Experts of a small language model.
Training: a variant of SOAP for the experts, 4427 steps.
Below are experts of layer 5 (counted from 0) of a mixture-of-experts language model. Rows are named gate (a neuron's input weights, with its number), up (a neuron's input weights, with its number) and show model dimensions 64-127. Each number is 500 + 25 x the weight over its row's rms, rounded and kept within 0 to 999. Numbers have three digits each.
Before each expert's rows: "mostly gets" lists some tokens that are sent to it at least half of the time; "comes after" lists some tokens at least twice as common just before its tokens as in all text. This comes from a sample of Wikipedia text that the model never trained on. Tokens count by the router's weight.

# expert 3
mostly gets: "°", "′", "–‍", "-yard", ")},", " (−"
comes after: "1", "2", "3", "0", "4", "6"
gate0:466499484533542536530473526522496457505490502519484501514479530484445480511503503505499486491473439474536492504522466515467469451541457484495496474461502523490478544514512506488533470478551491
up0:479475486515454582530518497510500464513538527529508489539458546512467531475505504517449471477492492521507475509515509487539478499506511529500497530491498474502530467496480556495509530471542524
gate1:519492504500522516537520521507548486524525463516470461470460497507467521522499465492467537535508476490550488494456472449476539523482507497458526527503502522504477552460516484516459489540490448
up1:468485523509460488517459490483470481535503503449487486449539529503470525491501461510491507514457490499496480499488507492498515512461510531454500493453488498509487492526521518524538517561499478
gate2:482468534511504476499511524460555481508492455515469488496515514526502491449479496493409484522460480508498482493526547452509490518492509510499483515486487510507481497494503516500512534520484495
up2:462478513503500514471521451482500486521487528514450495492512501507522491512498489499434497534498461475519470525534485554471473498473460523522485496503502493512522489531525467503514511475541462
gate3:492484485562491517529498497501507498484499473552480501497505544515548495487512496472483519462483503499454542535488446511476522543456534508500460467516481520493514505526526520493533521488499491
up3:507478487467524441500473473496546465488540510489513464532502468494520499490538492479482511505514531508510488487510480458525477486530452494518500514506484502464502427500536485509483506483535529
gate4:526489479477483568505500533515479506510491501479495518453453533500471520542463542568498476460480495505510468531491483506451489486453464484531502471503520505515479492566499478533504462504531512
up4:493551472506523492504492500548513505492487484516508541538479523533506461500488506542493527501505473488476454437504517488515487490464475469495513492521500507462517516458462501512458495455524461
gate5:513520485518524524460481500578534512521509484511452483496494524448486446515506471484475530513510460527544498457518480502470495485516524511509518480539519520489496515490511536483474497503506520
up5:503506514504488496472518464464469457488496524471524502535512510523490541513512503510479520513544462525461519510499513485509482508468461489504477491483465542462500508512538508538514491539536538
gate6:503456508509494499520481526498518519505482486500571462523489465539469485459498495489456511483513512466546490535502481467492501478495519524487463513548463458493530495504498513481458490473541491
up6:479483469499527501497509546476489483529521556524498534500478485510509491521472472487495550510491502482492435505550498487525465494480490497516520519515489484471467524468493493502489487488464477
gate7:524501499499460470516515482486491484509436468537545522522447493534525489556549508492490492529487483525436502506511498490488458467510482549511509516509504507462512503497495497495566532484539511
up7:505547475502480494465503499477455484507494504540540563494476485508502514526521456493502510527521489486488509507475512508483558460498466487526471487494530495496484476491465509457514512475530482
gate8:507500530468440490489537505501490502496525501506482522489476504458484509492539506507513501464471513485524516480499501503468519512487476471514528501452523510493509529520499502497537529511518495
up8:491534471512524454515469504498497526509492528479549495558511494512493498518511517493523506456475473440523493481483502490470445512458483510518490521518496508507539505490518520481496494532468442
gate9:494496488498513459495498520508484526544549488494487464461517514476516515515498496537507439505526516484512491460507453501503519521504513484487477507527515465497469495541506494481493541495527523
up9:498528501487470493514491499524472549480519485502489556539513463483486569467495506462519496506469507539472500526448475535533496508490533442514531471537498512425551535488505480474487492487502458
gate10:533503489487502513519502462490469508481528488539525546525557500490523485453528498506522577512463507568428491555471488485498502467486490514505503527538485485527469489501509475510538499515535522
up10:520517534509511510491484527458536468519481447525504499482511509528482508499498450471550454536490483487505479489486503503546490470444494489540487502518535526518495495469509460497512519514485493

# expert 43
mostly gets: " South", " North", " US", " Central", " United", " Air"
comes after: " the", " |", ":", "|", " at", " United"
gate0:476482508519507517470506473503499482496485483502545514530543445509461497574475482482515550492484497473537502514526498512462516452465492474494502540461476542486488517519492488485504492502539478
up0:556494509478517528493486482457529500515456507499488475500534521487507486489468470509474530503507521507499454498480486488537545520466528530532458431543534526500474496510496522491521542523504554
gate1:527502479482514508484530479497519488504467463501475509506511488471509533537552537465513515459493485520533498492496519529509482526481484502517510483512489501492514514478517513489451513518484482
up1:488465471469516560517495475521499475450450495487478490505520487463486533518518500477489481475458483539515521498499511495466469460515531478475520497551499518474532518506505528522493514495480501
gate2:473494491510510514489488488532486501523492539489476484549499469557467484516510468552518527477466488474516503510518472476479538575483469523473475531498526458526457535494446530480455475517503505
up2:483519472497484508476509531490502521507529493509490477498508450539519504495566453479473464508541491493543480510485460498504498475469509470499508517527481472466512510491527484491533487509471518
gate3:455491465533462468488515470485478522466520445481519508487508439488485527531528530519498485512544519485485471516483549516489505534539473493499496511472508491485463485464513492485516467507474490
up3:503509483489505542534531475484508478516516501486496488534515541466482510496491501476512494499525547491465488501523463503510469481540455529512508525509483507526548503462513515501508500483485502
gate4:483477492501511477482454499477509457531502501531532539504483489495493510500525517551462527524564478495485478496487484534492490480538478524473522510517507473527463506473495509472478518517517521
up4:473502495520491487471530526479518546503517482510513491470501478480515469494521533499508501495489571499486456523494507512495502511485473505504457504460459492517492512488490460497508535557479508
gate5:523535530501545442506463457487482460485489547474498495510512493485488530480461465491495498503537473486505503510554515522478526456499492486528454497511524477479530509457511503449457513518546472
up5:478478530501495507491563487498465483446487486493530485505507535515530499525538497525515503456477524523452511519439508497500541487540466525540465510517488483537530483500483513510526500530484479
gate6:504487478488499505505528504482514439464503532463536511508534494543520471510466478475477456519487502486493470488503553528499498490510528480527515509478477499509515466542488474483541460529464489
up6:477523537497492523552533522485487494473507516517502523534504535467479490500505476521529531526480442461494522531461549518468520500519482509525531464475465550512471515532493509481510468462495558
gate7:482514448519522521532475460485493510481455478512459538492491512498509454488498519461496512464494533530530499493473491515472504479499485455546488502488479503485478475494508491516470522518503512
up7:494458528499492504505492526496524457507524515541489428490502515510474546484490507489479506539498512485532530481482470512533496474510512527492491507526531522525498530492488513499448472514504468
gate8:507524498476489521489543509502507482521520508503530451517500501479539501541524498488507544524476493543485497521532511541508494458483484481483478494487490501463501454459486480484512502521518551
up8:469507530503491453451470512503533518496512526516474537502576519479486472490528545495453522469523537492475477445486492515476485518524482460505498467507469507499478533550511451467527458488509476
gate9:499439475477507566487555492500535500527478496495495500479519487500466504502480517478463557541530516523491475492499468496480486484549520490466487511475478460509490499521476498522494484484495493
up9:530555503510534451505509467513537448498513511545498484502506445506522537515532522473513490481478488440494500515497495514490512497424465464485491495498452514501488502521503501508454471509504548
gate10:530482445467491488472494500525483489487546492479523460519508495500461525440497542553483516512508451488524504472432486496490497546504518456496548496472468526498488507500471495548508506497476473
up10:546552516505516494502466537465503465542492489520486470507563526514462558492533459491515459505499543508477499452567515488473515507497488542485524507548525459507543448477473523522495513500563475

# expert 24
mostly gets: "′", "″N", "°N", "″W", "°", "″E"
comes after: "\n", " |", ")\n", "0", "1", "°"
gate0:561482460507560524517499503554451499507496499495532505458486503501468444480527466491499454501475540501522479503473470476508501521521495491511505482498501516493492510524531508453477532534484515
up0:461537524477514509531503480492531482510432567452498478483534515534501495544523495494533507487470464459502477550567486492535515462506509544513534503507533520506509525494463488524447497497486499
gate1:482528503478491491535530532501521487525493523478497473546531495509528515520502503476470521416538496506489499445507508523534477512514518503509507491479477536479509498486540459504505516486502527
up1:506506532413476526451513521517470440509547489496459488501469521518539499507479533499483498461502472517500462508512529521506470536501474532517507456468457516489499504511533481510468486488559501
gate2:480553500480501519478532493509483491467468510526530485522483470495480481520482531500480464518506500516507492488489509444486476492517503481517476500494469575469568459514529521452523502494527482
up2:508530489486444494533473487490557528466507515455496482495522437486475486480470483476495525502535497511495485490492508486510488509511488482499514491515498481505526506496489452496523496501539558
gate3:473521499550455518530490471495542517491473493493497517513482513458516480480503483466509461478503532531485470489517511477483495493499514519457479441515504547488520504479485531517524491500493511
up3:506453504500520490502494452512496536502516523500462495566490488498518509547499536499491473531472472533451488524479479475547471504489484498492491542505504502503499515455495501535504551519480554
gate4:499470461487530535488508473511450502525506496488506512497501486473475502504521481519447513460498477498499554522476542535478467537525522455483449462514474516502479507465460500492519501477525530
up4:508480482479505489522499511520490506493488504525513543534469483497488474507509499477530512477473511471510509554451487452534479474488466490432477537510470502485440500559500484504503512543475506
gate5:509466470507519506532547508506509509481510528544501500477525459533522505553488508517504529478530512502514477489504532482500477476522513488516474492476514497523484552467499476526562545451520554
up5:533488500488545500520542524504538501515468487476491473458469481495507432524495485482487453498463464482548487527508529536472499450484507479476500504518512505535502521495488563532490502468487516
gate6:515532496518515557501488523493486514493479485526506557512482503508492488564474497551488483471448521486499530500498467547462488481505493517517475479452491491559498522495491511490478511499504519
up6:493490513510520537492468523519493528520488494528491434520483550483503479484493499466501542522482429475464548518545484510495504475506536494482526490517519503461490517474464496528510508492517493
gate7:512503488507473508503513491522497502513462479484539480538505533473526471506459537493476494455492555516472535481532534498489485565506494479508496516471517537508459494544481487519495549506511499
up7:515530493478521507476519503515445500496471487497488514467504496523483493520471466499491506480508490484494466543489523506464495515505458517532497509476555457497500465452462508485453490506506497
gate8:556488505513506492483526495526521487492434517542520544463455507537431509505508519525488467464472471490525556502510486486512455464485448475468477508501482512534504460547471487533520514490529519
up8:503493510521531525471479499509474527505489509506497529502493509479516501528502521520509519513486494465541506478495477489520512546483494489479519573526460512511524538531490509548468518506496520
gate9:471454502524533484518476524519483539509473497541524507505515494540503499517478541508492485491487494508525485513503490487508480482506462511559488469490505518476537541509545470544526464506505479
up9:489473483514523462492504460496458551505500507547549542491484480466519521509540529495461523492510508559461499545485483513505519509508495481453502498489460468458506479488521486505526540481512509
gate10:510492509484501526528549511477473403496515484545516490478467528535463451542467509516446474515502558492466498506507516505496494460466450515532492492507482517497470490495523529473522510497515519
up10:522501543502524536518462437522470478492479527478475489484468469530480490466523517507501488486529480484469514552537531493527453514481520452525471510488503506471483507509477496494462554520505495

# expert 126
mostly gets: "The", " the", " The", " its", " their", " entire"
comes after: " of", " in", ".", " for", " on", " to"
gate0:483521491492554488498544537479483509487490481499476490469484480477477497512550490517499531497460526506515508553514492479493513480505492534523558499444489524461498497466487537492448493496510532
up0:509465511489509474512516512494525469548507529502532478547526501485496500516526447508484484468506509495528551491490487478461536493470511524495532494490506487492505512457469504535467504533507489
gate1:506528528502487543538494463502493536505475507511472499472517484528530469514496523545492477529516503492491480505499482459507490517496551502494503475539502513487525483495455474483446540524508506
up1:524489467471478502484556481528490463502529508572471527509526515491468521476517497543526491471463511447457519521479470528490469455546500504498474501497488520489499530523521505499480502497451488
gate2:454530512495449504513503504522521482454526536461505467537494510472517501506471489516478475507519501516458520513465495512480532470492512498497502535533477525526470514478508537484494528483515483
up2:500494473497516480463493543435510488500530522518488525526560530467512528526491506506522518460551509525509495457492503521493485477533496489511485489471473506472523475459461513505551499481527471
gate3:513507491505484499478493487534496505510489475509517543496515509503549477513497482557507475505515434531468519509486529488540519522453507507485513513477475513535507494470524528489530508512461584
up3:494461522527485489491483499507512544440483497501520518530476464484498482458517512483487496535454499453506525489520477496485487527489507534527511552506529486488471526469486502489533509485540484
gate4:510465501472494480504467490493481494552442521450539491500482513511517525521546525535468510543493512480515491505507548540495496474525480498497443484543458452511469522493525477460490482543497494
up4:541510468507510488501514508530455542520482516495477534491494528459532519495472481507534527564500509521512528511473540513486514420525501500519458525528539480499511495500473480485476498524511522
gate5:497466474484501491458497469501466489543483520497476490526470462456521509457451513469500456497508489457454475464526545495477491507499479501512519509503457506520531482521506524490482487522525530
up5:498519461449470482515445505515510524551507546506468537499508507491480509499542515482448488462505482498444515495513474477523490513456484531497513546487477532479518534495470527487507513481500489
gate6:498510497491530516450472485469517463515513567514458476511505458466525520509489515527508506486478520459483491481505508529537495560460512513488477511515477460476515534551494530509486483484533526
up6:531532494495491463487515483478505498495488493506509469500512542534524504456518483523502537472498521466527518492526514520479460512453479503502536494512530481508505558480508473511455530541504469
gate7:452472534536495483462551478498501481488509505529487476505501552508520478531508462485496482522495466496500528508532493467520495531483481502500524485501548513478521524489498528493464534484535506
up7:533500507482491472561503482490474491499495471525520508457503472526452532494511471499534557486510512506459512539506483471542501465501536489487508576521534454473507518506518502505477495478508479
gate8:548472493523542542527542505541528530477485477514537448477519517472539507524502511488503478509510466524467531470468522481520520460478513492482490494514487553516486497478508459473497495515487468
up8:493491525534546483476514449498471533507533510510467494504467470463534488579509483477503529506507495469505549485468510495513529512493475511454505485467506511476478494520511490503506531499485517
gate9:492490478487514503522542506497473508505516500493528495475531501514530503502504493482484541549491536498498499487474446495503517457456520472511495460499521495513497466509445536509497511501433472
up9:481490498521472510454531486484516505480522480482501503486475475516521498480483498489480492523504467451499525528505486529498486530463452524498465483529479525499532510476489488502502504526447483
gate10:509509475492478509497487507566488541506498466540504526513489482522480481468491480493503513479523534509454503514515519521472497512494508473491556549457500522472520526488483489491461533505522531
up10:522511512448552532498525458535519506509511462511528486451531485507514527492525509474487477501475532490489495512482516491490501475506532492460501555470518487476468536507493501500486505471539485

# expert 86
mostly gets: " his", " her", " their", " its", " His", " Its"
comes after: " of", " in", " with", " for", " to", " on"
gate0:554479513496529519472518486498528484485508506504521524533522501499490487526523468495535473508525485504486515458507484464464509534479516511530473509494530499517482525502489515516475492520560494
up0:545541478506484495464513473547481521456517489530495500505488543463481484541488493491520510487447478495502480489511511544514471498480478540488517503478513516538510517461486462477528499532483542
gate1:546462508489524487442492491436482541482518495512522503508487469545475516502452550511530505507531512533517492499499509522503508471508490481463488526482487461509504448513502448502521507443489503
up1:495525501490524520502556508468479501482470477495471498435508542477521467473559495499480532463471484487495541523510474470475510521498496475531533499526538496469507483538502483546519502538492481
gate2:545486526486485485527484506451457493482459498457520535524504485514497520510497511563514472459491514508450470492520511486479508548495475495481514501476495514505503502497465495487532532576491489
up2:506505500509499470497529512484508468471486471515473474488521497553495524505517507505493502491494474478513498456487507512488459510467511484490521530519528480509444503525452513485498517445562494
gate3:494529484520497519541513475479481493495497545488480484537494491491488485450481526476508514490521482491506545482493493497454489514522448530421480496480488533485525476507450474506467468479493446
up3:542468529464490510469547495467497501472537520507518506429527462491539532496502507507530559502510509497499486521493520522500530477519522442499469494502519490499488512534491489513522492492457502
gate4:525469527513475445527525474501520452544484540503544494495489532538492499503509490494480521503529469505480469533502485512500505478513499508475460465473499492469505516510480481492490515464484498
up4:473497550472465542476504490518489475494518444486508496500495507528538510491493507512537504534549550534485560505473490462469483548478468529511511494531469524529512463472484481479487524480486493
gate5:532492513508516510485520483473481440483470482542497514516493499499515512491474510521471490505454453503496472501498519506518502500516501489478484544524519524498452491521539524469486458469477490
up5:540502524495470509495498450515518502479510502540559527486493526505505538534521492487477546485481471487511451479527465517453507504539530470485473513519528521480486474530499508466476487483528505
gate6:502470496506511488511487505472520513490488520499508479500492551505511495492487516484470470474506467483495448474554489461450492483518524483506464473516501493496511495494433534506502503497453524
up6:538526494470480486503499503528496511477472485463553489444494523514500474469535511505457515510457481529480543552494505523492485548458505510499483466587537530500494516495519489509476500462549500
gate7:478533490476481508483506495492520480524513483485454487536473509474529498490505492505519510495494492496505538514520530464487468476541527506485535515491504451524475506485485507514491511479502542
up7:416480491481486489508544488483515510518529511511491536511533502509552520488512498534509539482529482517482477498479451541520434485482480479509504495489519518492472521482499439507514497491543476
gate8:475506456478493508535455482517508442498499541519507462499530501514519534520479485461496538497514482502491543489516512504479505460496507520492539456543504519462494538550517507478500515459453561
up8:445493506481496458477524506528499519533483494481482464497493516507501477515485542502491486482496479484501465541500517490540472508487500455489508520441511501462492481519493494498481464503529466
gate9:492510481470532471532491491500477534485490484495557529509476518487488463487459542509489459481480500532542482468501474477496500481496518527458524493522461530507508554493485459462465511496450499
up9:544502515487438442486527450510514524506547507511512521504495523483497469536503505503482499458494512521526438517459477474502516494549499497503529517499492461511481502469485511489503521540493517
gate10:493466503487510489498517489493514524469468484493515522451487533481514548483527496507508460513545459499476533465526543467525458503511531494523471502514490486523543475474454532519453525489459537
up10:508497500514508497475499480514507544515481489483490510490563481479479494502517493497524497476562483545469529496504444478486515488519513512518482529528529480471504461509420446486488537490497447

# expert 13
mostly gets: " J", " Chris", " Jean", " Robert", "John", " Harry"
comes after: " \"", " |", "-", " (", ":", "|"
gate0:530502486537448502529475504503485529498502493499476521493466471516466510568508528493506475508540508485550512512511510470460522488539491492515479513509525471501474496505486505529487488490471529
up0:472457493486483450542496485496503510493479488498482522501537521496553468498500454523507475511476459547468489501514512451495546471511501466485504521444521506489430509502538470479540476521536525
gate1:526451463491511483506460543487521471501538498450534509524491513471520485486497484493513514482499511465497479521492506516529459491573475490476502477481517557465473531493508520527479429445509456
up1:519493501461471544523500478486486527524463522479496520495523487476517561499459487519445530474541498455445449512501519500520478490512538520492503474497530499496536514493551484495520527448489469
gate2:488523505535500473513480502503513481456477503459459485503466510480540506489456528515499480470487533514508539504502488488469484507516493454490487478545462486470508531476521444489517486467493504
up2:467505475546445498524522521516515582516494496530521484545514513497503525486502503511483469539506528532522536511479525535532480480496531480439522520508495523489506495509472485527511492502465474
gate3:471458490480502508444466483520524457471513492533483506465503516501491536499459495540521518502487499484526483559510522506512459485506488471476471518510509524549488494552491479494486488471492485
up3:493520495530483496508451551558500514523515548505514460525497501497481513488498522513521515538497478520513490533492471506459500497516488496497492484503466483516509499485541527534500514529476460
gate4:536485510538482471481543513478486506492493506501540540500458504471473491452502505495509536519542489498500528489514456500503470537512442463518503473492504510513467503509533489461511473502478509
up4:515563471509489468490485468498508524491469525502518526489484521487468510526462496517514523509480537537493495495532547528448513522510483497506449522528465517503477533535491501506541477518475508
gate5:492511476520485430487503515493503501492492507515504484517467506491502521503469482506483480504507503544484490528537509476422499523511451519515459481514492520509501490439515535470542478494493502
up5:460521532505488495525481499524471499466517490477492499494510478505475528512485539483549548479517499523502543464527459491482512549490429504466495488495504476499500510527522468498515468486498520
gate6:539504519516517494540495452527545447514523487498552475476481529466562481482502524508476485500517470471487517519512484494526487491534502488521496523516495517476545499524499502467512502481527505
up6:493490503511475530561513517485513555535477482524498491514480487548491500505510536534476513502525517523510525519505499494512523502502482515471533519476496461488485510519507542466493534482514490
gate7:533495501521519464502472536500478505519517488502508503445519516513558507491494522461488487501490485502540504485508496485507499513482537543472529463505529530517493547507466492450506520524484517
up7:504458529528531522534555466506515515515481527547522517535518463483486469473505495496465506500553495501486520493485537482476484461477498489529550497489510519569500486494526473433480530498483520
gate8:466497517466508471492447517523569512518514531470524484524500474463575463447510519465488492465472458506495452464473524480494474517533465417493450490526504511500496522481517502504534462507530506
up8:528489509474541491534508493528523511508528496480517497499537513550490446531534530517474500501535462520510515499484498532482497511451523561495505508542522524526505472500471514510520545481452474
gate9:515525450494503492508495464529485531483481462499507448528502483478490516522465503494497477498485517531447526496485498490491489518517489489533473474524501505504472472548512476480502468537436521
up9:491486497491496517512489471513469494514544503492483497479512504462493482495475500498521525490488447491532539532502519479493521532537541458483484490532534508478496493457516552498480514525517488
gate10:484540514514481467528483485418489552459491527471467544436495459475476488463486496531489469520474485459520504541490508506475481497473516494519490505486486492499487489514519526479508533483529536
up10:486498483509482477526517510512490494485526513517479511444522471506457497467482553534501493543486506510515484530535495467470492498492539509494505547455487513495546496513523489500488496530502519

# expert 92
mostly gets: " government", " community", " military", " health", " state", " law"
comes after: " the", " of", " a", " The", " United", " for"
gate0:567509481530512476503438511532486512475467499505491504509453490474501499502526516560484515485557479485533535440507530469490505530538541478475485535496504545522488482515485496480503483533488522
up0:494479468511533499518472522481524504450502523466517443526514464539540510487483503510499520474467478498510508568517525516500480503493489515488514525496530487461513523528438516524497571502519518
gate1:508523498486526488525486511510522444458508488506498559488506513466533547491484489505456462486482497514501474519510552533456462522519508494466515525551536484482511511481544495484459523516514484
up1:473520510498499466480494514491526485488475533477520535492534479493521480494484541520519554510474536485543519502557493539507542501472479527514508511496482488515520468529512495517489502469470474
gate2:475490475475495515500504516507499409494508485524498473539535470520492500511506561492487473521508520468518514515531483508521509488497508477526530565531508485524492505458470536567507474521493489
up2:493466463529521515505493459492495513480500518482476498488475502481468422489515531486485499520533522566497474502518488520524497523506494516483514510510541504495480479533503502478503513483529473
gate3:516523496477496493495493556459514489503556458513471507471477496493508523496510504491506501498529528528497468474456530507480526532502494492538514468518526479498479494527509436531498495472493459
up3:470499530494513503512538510484499524513469520504442442496501486518518533537538483491483509497512502507452480400453498491489477524484530495488504529535525480484500473467477525482529530503516512
gate4:488503517481468498486517499485496466507516495510502481482530477484516477546497498490495456520513505454516518520477477467523537453463502496439471466475475505532495510521484472532502512478526470
up4:538548467531462496500569525508450487517475506497517475491500520520545487499486542514477472518490551518493516478556548518471484519494479477488472511574494501491509511488498503502565520496490454
gate5:463533505469533520499475521531515494457502456477518524465511548459469488532500478530484540480487532522447471498506485491470505513504458530485516529509477476483475491519489490497503479459526528
up5:529502547498495454467499502504514483492477500496457517502509471537481542494516529504519469468490512483494480491512473488486500545514461489493517494506514513476485502520470526504497516470501500
gate6:524489487506536485505500486480492494539504501500502451537532516484493509457501485535447562497517495508454523567539517472551510501544455509492480492468512498495544474500497495502469490486531473
up6:491499447518492487488503427454472520476515508535503433492497484486489514494537497450523565523510484499478490531489495483497504488533486488466517471504485522510500510512528538499489490492534513
gate7:507519472483542507500526505494523532491513489547464508471499528486449511499518519490493523488526449506517529490490530531525501516516471537495488533516546482526503513466510476505485519492470510
up7:467522491481511470495524496530490510523568515491481493535489537452510488489507543501524488491431474505549465497531496501499522451468473469497523526462510488509542515477542501475528493494469492
gate8:513474480509513462490521484436507547461525503514456465515482527449505454505484535498473498493502542509482476525505505493520511500521488482497502473488483524531491476483487500471504520482485455
up8:494489496504489518491445485539489534520483504552479529453459531511496515528500527529536497522519532495466505516521515519477463516510502510510497528529505471498523520533469499483481485515482490
gate9:522489516497523533487503487465476483514526506491486468519502477511507502495474545503513514536519516458487510505532509470501525469542491510487481473516503513544474538482529492467498515549503488
up9:482518530516503500506459552527485476482447542452464458489502478531483476495489557523494467497551531467502504510521510481506455459454507519498513445497477471531506504517521523532520526532477488
gate10:507511507535497480483555498447489500487469486484473496480532515506512539489486493485465498546492524505481467495536511462515490484494467462491472491469529503550526506494493512519532539513506518
up10:526483499486475530476503470558518480519528476484540487509480474534526495517489496442511460526489501504508504548485550476474481493483493536487511440510485478503471518534534481504500510523470459

# expert 28
mostly gets: " \"", "-S", " “", " (\"", " www", " "
comes after: " (", " \"", ".\n\n", "\n\n", "==\n", " =\n\n"
gate0:534489501516452503494451504479495479537454469531480495525467487505478475500491539536505491500487473486487509498537496466511482522459505532534491485507528514513490480520492481468489494411510480
up0:485496532483541530530481471437470497534489505481487483474556484527517549478545466524494498485488486534460508502495506482514444509485530492486521511498535509505519463471453525535488522548498527
gate1:489506482548490527491501515513480485512470513519486510533485477491502548449471438505597500514517497505476474447509483499449529494553493506510527469492483525491501477522516476500515506511517495
up1:432532530490506511466498476509458523473528510465518521543463467512490534470455503473502503528496466499533445503453522511468496525495506542484507478478515552543510507506516532474508505509542489
gate2:504511487543479514477503505519556508530478440546483516526468484568517510506539474527468502492528517505485483503486482541456470418507521513526537484501519510489460509511533469455521482496505520
up2:526520497463522479497542580480518488502499476484465456515476497528510463475494462437501518521504472497531447500501536506532468534503514482455505535500486498482517550560487503504480497501472506
gate3:521499486513493526517527466538493520480491521521500541469533478511488518474487491505513480517477465508508479508465506490504498469513512481530507495513515538516490483466494477482490517504522494
up3:508538488503500509517496542513427504440486499491528519477531532523479477511484475492516465462505513494515504504504514512475496466532474470488499488479477528483486480488552526500528519504485533
gate4:516469505513519489545510498484517490518517506519484520503485479528509523505465493525479485511507482500539534507512551491481513485528501540501495491483478515508476470469484492464486490477529491
up4:503542509486516497457503565444469519501532509506483494499478538460507491487481489497439500499532510484452511498507528479490525498450514501529482479524538447518520468497494518531545474515522493
gate5:465497449483508523530513489528475534481519475523529532456467452477508531481529506533475512467483457552541522535536476504499477493516537477498499519517516463480462521507448542502516474501503518
up5:518493489512537487476521533474500495520510481526526455520499520482478514514484493442493510501485494528520495554503495504506484480503491536513512460492502474496516487491481483474555488546522482
gate6:495524472465498480501456500477509527461509504480505464514482521512481495501507493483532517478519528488526516512484500536504470494450510491500484549512463496533507498533513462485523490489533527
up6:457494567475529476513514474504493501473462485520532514511522476476476471480480473455500472496446508490503512495526503494512470527489567470470514492495544489526499489508463500483499528516465504
gate7:491460491503537450446470496527482497520517528526480481500480522481466532497513547509506477470524507497549541465484499495476469477522495481540503523453493495484496502488482492451451505563458523
up7:476461510526463497490502493489544504533522515507494486479496469476490485508530499485484461450448501476503526507551467497510468556487526543440453508511494547475533492519509514464464513452503538
gate8:510512488474518469477493460501485482496490475489538484508537538467505517474491482492492471491470510494465472539463462517491490542510507523517518483495497469474504434494535550466483468519503441
up8:511520517479486483530510486520504461516515528498461492495521537477518508498507509517473474480482511518485453522472487469547509488501525538482466515535509500481482496508498487447477504535481455
gate9:509509470468498475501515485516490485494481508501519512547461484504497504513506474476495483484512464529478476486481491453463524477520472513505462456468472511517504522498520497544526537494533493
up9:506479489534467481496491496495519536470488505481473475513432522510555545520520431531477490530547476520517510480466490522514532496466484538511470553454437530535455546548484505488513443477526489
gate10:439533492468515498502458509530482489478508497540535465490474500445498505511474483486470490511531516485495469513510486510489522566490479487463477481493526475458530489480520516509471482522512526
up10:493473504503528550506542520500534457513485470477495515519510464505491490460459501525494554489512504511492495522559551501505511471506471509505556501466492467525521505527538490515506498475512537